Weights of a small mixture-of-experts language model, trained from scratch on English Wikipedia.
Size: width 96, vocabulary 1024.
Experts: 64 experts in each of 14 layers, 32 squared ReLU neurons an expert, a shared expert of 64 neurons.
Training: 435M tokens, 9185 steps.
Below are experts of layer 10 (counted from 0) of a mixture-of-experts language model. Rows are named router (the router's row for the expert), up (a neuron's input weights, with its number), down (a neuron's output weights, with its number) and show model dimensions 0-95. Each number is 500 + 50 x the weight over its row's rms, rounded and kept within 0 to 999. Numbers have three digits each.
After each expert's rows: a language model's description of what the expert responds to. This comes from a sample of Wikipedia text that the model never trained on.

# expert 40
router:496603432521518515463530447488495463436478519581513487466553490530481508583449539542401583480478546478578448423561571495459442442427533568496470458569535410440460413511549555476480504520446539452504444510513534475490446596444402516444533508515464498654525497503543483596462490490415486495
up0:460423554380577506443486503501523553483377495487512443540497474580475507511468533452568474505515488554591482413532458531477586460436470520574454434485559472477539537525556601496506453475483512404459459432496410578445530621520487547539493485601421488513470497474471472552475445431469470535
down0:517531524519413508549436499584521556519586417506529603526530470498492494423482521466538477474451411490534570497431516532438486507507442468394543517452467424473644539421490481447507491527582455499479545601454490514442606433440486496512588527571556526499594430554509499504501453443525485488
Punctuation inside numbers and tables: colons in track times like 3:34, decimal points, pipes after numbers, dashes, semicolons.

# expert 57
router:420516499601431549521539464483538402459421549558449439521489592549486472500510496493529483496629545464567481487464463477497369459493494502470469538483509438462594454596470442435428530506514543479457561567616481498461506477453561561455556524470510524532399436530459520480488424434482483457
up1:495561556488450549423535469501528477414428473442514506502478466485560443482542501423459494405558442455530515454486487474523547498580350555477494600511461431427487476533354528479418465558488472418434552534476465481408542465454526521458498505577444477537523538618510429496503499509520472463
down1:548493624429518506431398538485533441446553472556428410359511593559502503478514500613520515502606470549505403437574480526517540459560551597530480415456495457448501554535509463496460546499510535493483499494521501534568620485557423531522480525474542500461534513478553481506472564498485491485
Middle syllable pieces of longer words and names, often after an opening letter pair, as in Elgin, Elves, Lauderdale, Republican.

# expert 26
router:605522461554426545499537538426504383449380539449467464516547595491429491523454548461560475455496484507600505517429567475580455486433524437572510535530495538454461554495453444480434486480587476440550502505557478525442422492489577495503440491542607502548506501449584446491460519472449555547
up0:526465452573569515500492643512410368475474586491497479540574508530454529499492511435507447538525484447479531479475563539405466494511467567499515499502505584420546564519446481468595554520548440508488481542474526474511518459478513559441482428515591548481543573520611503549394543544426557554
down0:519485518548424392493462478566412461470473446583516467475533544547456550422521503525533415476520455515556446556526536480522432589515435490426491491554458573442512499477467498536551518555572470511558494504475519528444491453521605472511426570456466494507433424439568469384438578589573575487
Word-initial or inner g/G pieces and stems like reg, med, pol, as in Heide-g-ger, game, legislative, Region.

# expert 52
router:497580500507560512439485574381558462545518483481535437415518487410438524526508628566488533475449498487515525544499593439488450519513488431390456504548418568518459472552440526469501543486510568406477525475484448557520405482580513482500595474475524475533508515480529486555429453369528530534
up0:497534484591480523418466491428476499473601410485557487491525502537485445491408467485424467545541499500549548524444510519507425453499486464424394433499506517551446449458472489449525529589505514431471515428442537484581419534548412460449482527493518398500583626474529452592473589467512456533
down0:444440599550507531590392498387508465476484546501513519547492578524512492435462539552539564508500494531543510513517533438596488513458402376430538476501523524463494432437414563427551474442483569441473437479496511590497480405594512496496436477581478539434499540501514560543533530494511471439
Initial lowercase consonant pieces starting a prose word after a space, such as wh|ile, b|elonging, s|ays, r|ound, th|rowers.

# expert 4
router:594532509542509544457531497415393538507519534543550480530453466490391517513516522457590479468413535574505498516411545522510438461465588576494453565481366523499468476589450517498482565532531523447468439457535500583471485460541501459397565489546519449500504551432496438508430452433498543601
up0:485434523530584531484503464535489544528482563586514527551488484576548553529547487463533527432489537487416527526456437578554481529415461633587463547475546518539608518506503528546450551563513595421450542503530515504507463444507475496373587462423557418526565479469600529485498444522495513455
down0:422549496615413547548569479524445489513597554413503565462563459523519512512605480492496468500525515576533504467567513466483449488538550507489506449378443505535528436532570589510473505475485421370464404462521475544505494475387569432499466475553502450513453430550499526503506553576503527512
Word-initial consonant fragments, often b, st, d, g or Pl, starting a split word or name, as in st|rip, b|reak, St B|enedict.

# expert 49
router:450502469554540476470479457397463378466456502483479539474500512378517546469457596569512546446420617448526518458554463471523436506524493556556528519509466513413525553529477578474426504457504560399469471470601518518478503516510565485504520448502427379563586501453489440510507567486422475516
up0:501492397378589541507497494495559484534511518500465488422533536431562495464501515471495464503448558380517519494479489368565417468473482579458638506519483483514489514525502437507503472517480533410504509457605510450426515434466528480482554474563388574524512421397502523481462510478419501475
down0:508539483529548451489523570548583555480565529499481449462468393538501405535467485526480488495439506514365523566527554455479514575544482439521525540557503403457545478580511511503466506472523615615427460454562590517401426526436566545514485490492495506543515557527423479508509540581420545492
Capital letters or capitalized words after numbers, pipes or line breaks, as in asteroid codes like 2005 GD, km after numbers, 21 September.

# expert 33
router:583528457476512562503461511557502488527469582469484484465528567445376600522531514556466610511454500493537515510555510479568493540452453529519548518472502481491566485538435442498448500452458501455470455492595440587521434558559520502458553568465492395497451447368430402502436430472410508483
up1:460569472526488543564387451495433488445531467405497434425577531526500601508459418538477537469520477416524423439515476458566588572587479488513527469512510435481589504489465413435480461443444526458429510496469461508506436448533450421452458426413506418493523489476554454501471551500567436484
down1:472498593468473419597449471469507488519469543547515494466511551663460418564504515565576509457515473478526545529479511545504590411481488532471494505387488439535559519468600398534471478578489512606571485477486486488522523539540567556485410557529536512486436486474431544518570513519450474574
Single-letter and accented-byte pieces inside non-English names and places, such as Kambona, München, Okinawa, Caribbean.

# expert 50
router:586535454530492530519481551537496437448483619498457424498423512382521523495502495509433511410538539591515476466504422524554450449490444524498391509521447461549453548490539529407526517568525486523509447496541475491543532488482548638516482566525480482551428449337502470488486464399508492523
up12:545487477526504513530457497509514539593542416551495556401493518390441476483497487504457363496494494510533471490388463538400479445539473536497461472438476481445513532464578536453462591502521406559472482495549541406451393601489525594515556464532521494494399456528541486535443423454494490482
down12:468505417476537451481476507607530420541535396523462517510429518491469412503547476471471468448500484354500440452514504439588498571471499500461475516484553481424536544560449504506498456512505438575437490434466470507472516505447550523519434449499491564577565623455404449412576576516526499555
Middle and final pieces of place and proper names, such as Stok-e, Williamsb-ur-g, Born-e-o, Bulgar-ia, University.

# expert 59
router:554534437479496517454452438492496466426435551578382513505445504431430489602509580529473472482463593588589585552520551407536455518526556610471426465508442508515571457590460591522445447495524550448436514446489464504518442493549504462443545468590522444504508487517512505461458522474477496458
up0:514545485459408487436449498520468457510539503453514527565493417456432470427476547466529488455434558565559447525553513417458482481518561550418503490412448428418502374465485508563456440496405432478460506460545488481489392453438488437488478412457472453529466446510452498426549422457455445568
down0:447545483521424542534505488566490552551462541442454528550461543547539479426490499404519430492494425463529447552482580517545419503559551532670531505442502440526487490481508474675541429539488465482413502487504512451533396463523548574504500577529519470491564544512541480498490524495448506596
Word-initial P or p and similar consonant starts, often in music album articles and infoboxes: Pitchfork, positive reviews, Promotional, Personal details.

# expert 32
router:535479488581495561548411515462601490458439515533493469500500491467473514633501509558433592430494583515496550508576436500561490486496552474527447572531496471505498484628508501446460510573457479424458492499566505511481429477514442567460545458460496384543417424432507389492477474467518582451
up2:571421510547432565535445574504464619529445537479478466516448462515490510522438466486462542567521533537544448466534503572586490517441624542455517570484404451569546478555512482509521528551344518454522571472523443508451425462540483550537537498587464506488472527449514434602465504450519508560
down2:624412536409543511489488412436431522543436522437550472489459473575553473453457541511446538597434535471447544464457441543505491527564530439492504516562486493555462420446544484438513579482520479446553499430453560547524553366432515517445489491567415463524424538528529447512520507464552440505
Middle fragments of personal first names and surnames in lists and tables, such as Ed-gar, J-el-ley, K-enn-eth, Fleisc-her.

# expert 1
router:577483418595455511452491618479540529524549529602548469449514554394440536512463500524479559439513422571680553442470474510515555398554442482520511530503421492459503480538548523494473442510416489498531502488502556493465511537568458512442453498438503412534500482407476490479423517483463525498
up0:480439492521458600517550634568527377447534479532573510413590555497444515569602521520464496505487429413467479505475436570538463454512458385454530517444523518519535542554488495580514490472445534458529517553609515471544514505497537529434462422539491522543515565502496586491479503492416552540
down0:476522539459518516380576431522572535509490564460490565514497492495462476435471484519454400469553528503458524478472471435387543475488450544453489497559513534523443574403529449476511506502456470484453530440551456531488381582436426529461504546497421606484585593497465414557489530552526508403
Second or final word pieces like y, ay, and, ing, ly, ity, ook, as in t-ype, O-lympics, hist-ory, Outst-anding.

# expert 22
router:581533414548514498469545542387466486533469505531434476469518616528510475543563510470548537532460521454491515517541561438507503459476487528486522603576458435529481477500519528502520462481496501374469450555560354472514340536421444591438488438512544465553488502453517496569507558464548463508
up0:427569408474537606520567588518475540430437533513444559460501539520494467466559540518502517494566578474542451506532573504444478417431466588505511518472413395573482464458430419561433546495452512446486467553521426428530356499458436457496512501503462464519503510472448516444497513473569501453
down0:446436477528544504488555505543446498572537482449617509504571519463480451564518531552585396439507545543439547517563510451500510468437460474604486484545505517443454541558513439476426469583505535489540435455458536548366571505472524565491487558475489518589436507446478479426536511544425580591
Pipe separators between table cells, plus colons, semicolons and the piece at after a capital, as in Q|at|ar, L|at|in.

# expert 45
router:446598410539545457502504542392490474488383550552500557441498492487461555451432561526559530530412581538526456442425528463545458444574538511573497536445468419500436518538505529491489507531515594435422438459586582462542475490474502464453533563527551460504524452459425464503394482526526479456
up23:432450507452556503535407428446513502455491479470431503471453509510464479414446474450564488466471439496456462476500508548512473394401390622588534570518501436491536445508443524493544453488465439543567537496494475524457439404546559482451368524412441509476532465507469487479544518524428456426
down23:468474550523514578489434493532482538565386532523554498456459445480451555535448507586516516498434537577504486519468495425416539448562522521523422459413457548486504601536496509480482632609601493528452485508429591428443528532568453480506516481552435488511497534512465509445504527501512368448
Line breaks after table rows, sentences and headings, plus table separator rows and section heading marks.

# expert 55
router:533573454585517527478492509457575455480432564475530434479436513490466574517534472529409646492478590518563514474482449473558537424509481537514441479511476433476587479496557512434502530544515495427471402465567369579535479488454519572499510547499484488501404419511511397489488520419484436513
up0:521442567456470497434434503574547544567649543440510470490462548541548547543463495511426427490428534510474582543494472399474560516525468462508452405480452497479434442541506469423562478492490415395469427528420469551548392526552508505505473501539450538486528473515490450515441514565510458601
down0:402477541544533457519544561487545409530502534485503520469472421529482364533491489523523538541610504516530512460423407554557472559462482466492552582530431439496557548519482545587492450585475454521384499456619506519449586511479539596523526511438462500493466502504514578494488510540505507386
Final pieces of personal and country names in rosters and tables, such as son, ley, ia, a doubled r, as in Har-ris, Sy-ria, Sloven-ia.

# expert 38
router:561479511596492536479451487420577431493348512569490445529531433474477536561497519522468512491517581474531551499532405523558427486496542550491484474490519472481504437500518428456504506560517498478416497424541415565521465483451472508472537520452569483509501519448503296545468540456450577572
up12:471532463536438510430446496454531508456471535454447469473494453451531509540563601482502461545559544596471524495550518474501426483482493564509547601515444510548462406430446523514553542513515583466512425550508408521507530486499482652563503453528633589538438493428513452563503548483520529596
down12:522520462598564565474578487490576487540498519478612540458484515620526467438443443478536546429499415425469524463610449551568494418461463521532421412462579466451472505501411422514530507508511511518534504521539488454469541527523527515565513439485484560488494519614551411506461519493408475566
Capital first letters of surnames, place names, or words after a first name or separator, such as Charles M-alin, Keith M-itchell.

# expert 43
router:524571491534549540486462600568464485488463503598584484484577540398454580565402556522460465385512534481484502596423506464493451473480584508536514486506553510458532495489426566482522553465576508430434459456522443509494515574466422475471517501474465433573454550477449497573450385505450472519
up0:474514409480498491458471576609520427537451567501510357473578483527430531556471544538466466479467490516527524526474468470470509444430551503538596510464568454471448567464526610496465476547545515452478511507542459497481535498561428504499441340506556524585510410536528563533471498515607457498
down0:511442539442579552472408526505539470454489487499483448443435425512528476549436542501422387507510601525573529495485513548553469534424411581448435577652530469468559546430501593571523524469520479505493457547503466522536539504571546555529514559532545462508400435452470481540479481544467504532
Opening parentheses, opening quotes, hyphens and en dashes in scores or ranges, as in Grunwald (1933), 2-0, late 1950s/mid-1960s.

# expert 30
router:507512516511507476480464481419562455457478459532442462464475536421495519509510587525412556431498547500592519496493476532548437474450510457443516504518471437527539524537474479407517512538497518492568570596538406556514382468519600512526513555405538439526458524484424465505371482355493568556
up1:495499384476521502417486465462636487457522459478467446508462523498514493508494509573479537412493533554509567514565525519498477489404434436531506469543463532469540537520456472526465486421458543451469513568444476554565426419492516484441454608405491394512613440531448543436428531448542589498
down1:496513437461480577511509490513410407478558523594537530436542546462479406487483566495509475475498421589496443448506555528578443546421417555468557597473535445492494463477423534565478444512571482480538435557445504577522471470474608464559483530396534510466531501576482546476564501436474568549
Word-initial capitals, especially R, starting place or personal names after North, East, New, of, as in Rhine, Riding, Charlotte, Ludwig.

# expert 24
router:545526396491488539418623582522532444525501502531464381424472472503467461492469440528538443506512519498516417585458539524472495449535551476537463426497460405452618527500575437440490533560552515479511556512481502519533476520406485585407467545584537486518553534445495506452434499421438544542
up1:424510450535531549478502546473553538607516468462485498457480455568450534504453518555545493509490488513485385557520570522556495470587591588592532511643527525396447500499485495475556604560583526433459506495524433549584553522467472451498513563568564520544573487455549484544563486525547517513
down1:496406518484478467462480536489398392490566527449454452498562489528525548541416532462497506482538509485529552400377506520474517424503504434527429525555555511530580525520440453532436475470516504498499582495550538432575539506517426519576627428543502419479450614499458535512561546540512430482
Stems and suffixes of abstract nouns in government and politics, such as Provisional, electoral, elections, part, discussion, revolution.

# expert 48
router:552521412550579454477580510515552475487374562549555518470497480495490583441514537588404510482436581485574484554426506461642424510573485521490509408537439439472450580464537474464495436462457526480549464450543438455453486477493532551486552508528512471503566506442404488568452509460476531505
up24:429469456382497463480496436491452568524456524502439488401472482547418611548556516500455442422481429470488442492474510488510452399548553409468491529463475518455490488446617515506370527525546479523567526438530491388481524456463492485499473525548484479538531532519496389613464463455539530506
down24:585498500532477465540569541467521503530406450412396516500536543402462472473541579520523526563360452518514550475426502540518578428443403550536604556486471479495545459466535469467501463409512564482529423567495418509496501518481514550536571533526554520567504554546483467582501430534473447538
Sentence-ending periods, line breaks, == heading marks, list dashes, and digits in coordinates or infobox fields, such as ==Demography==.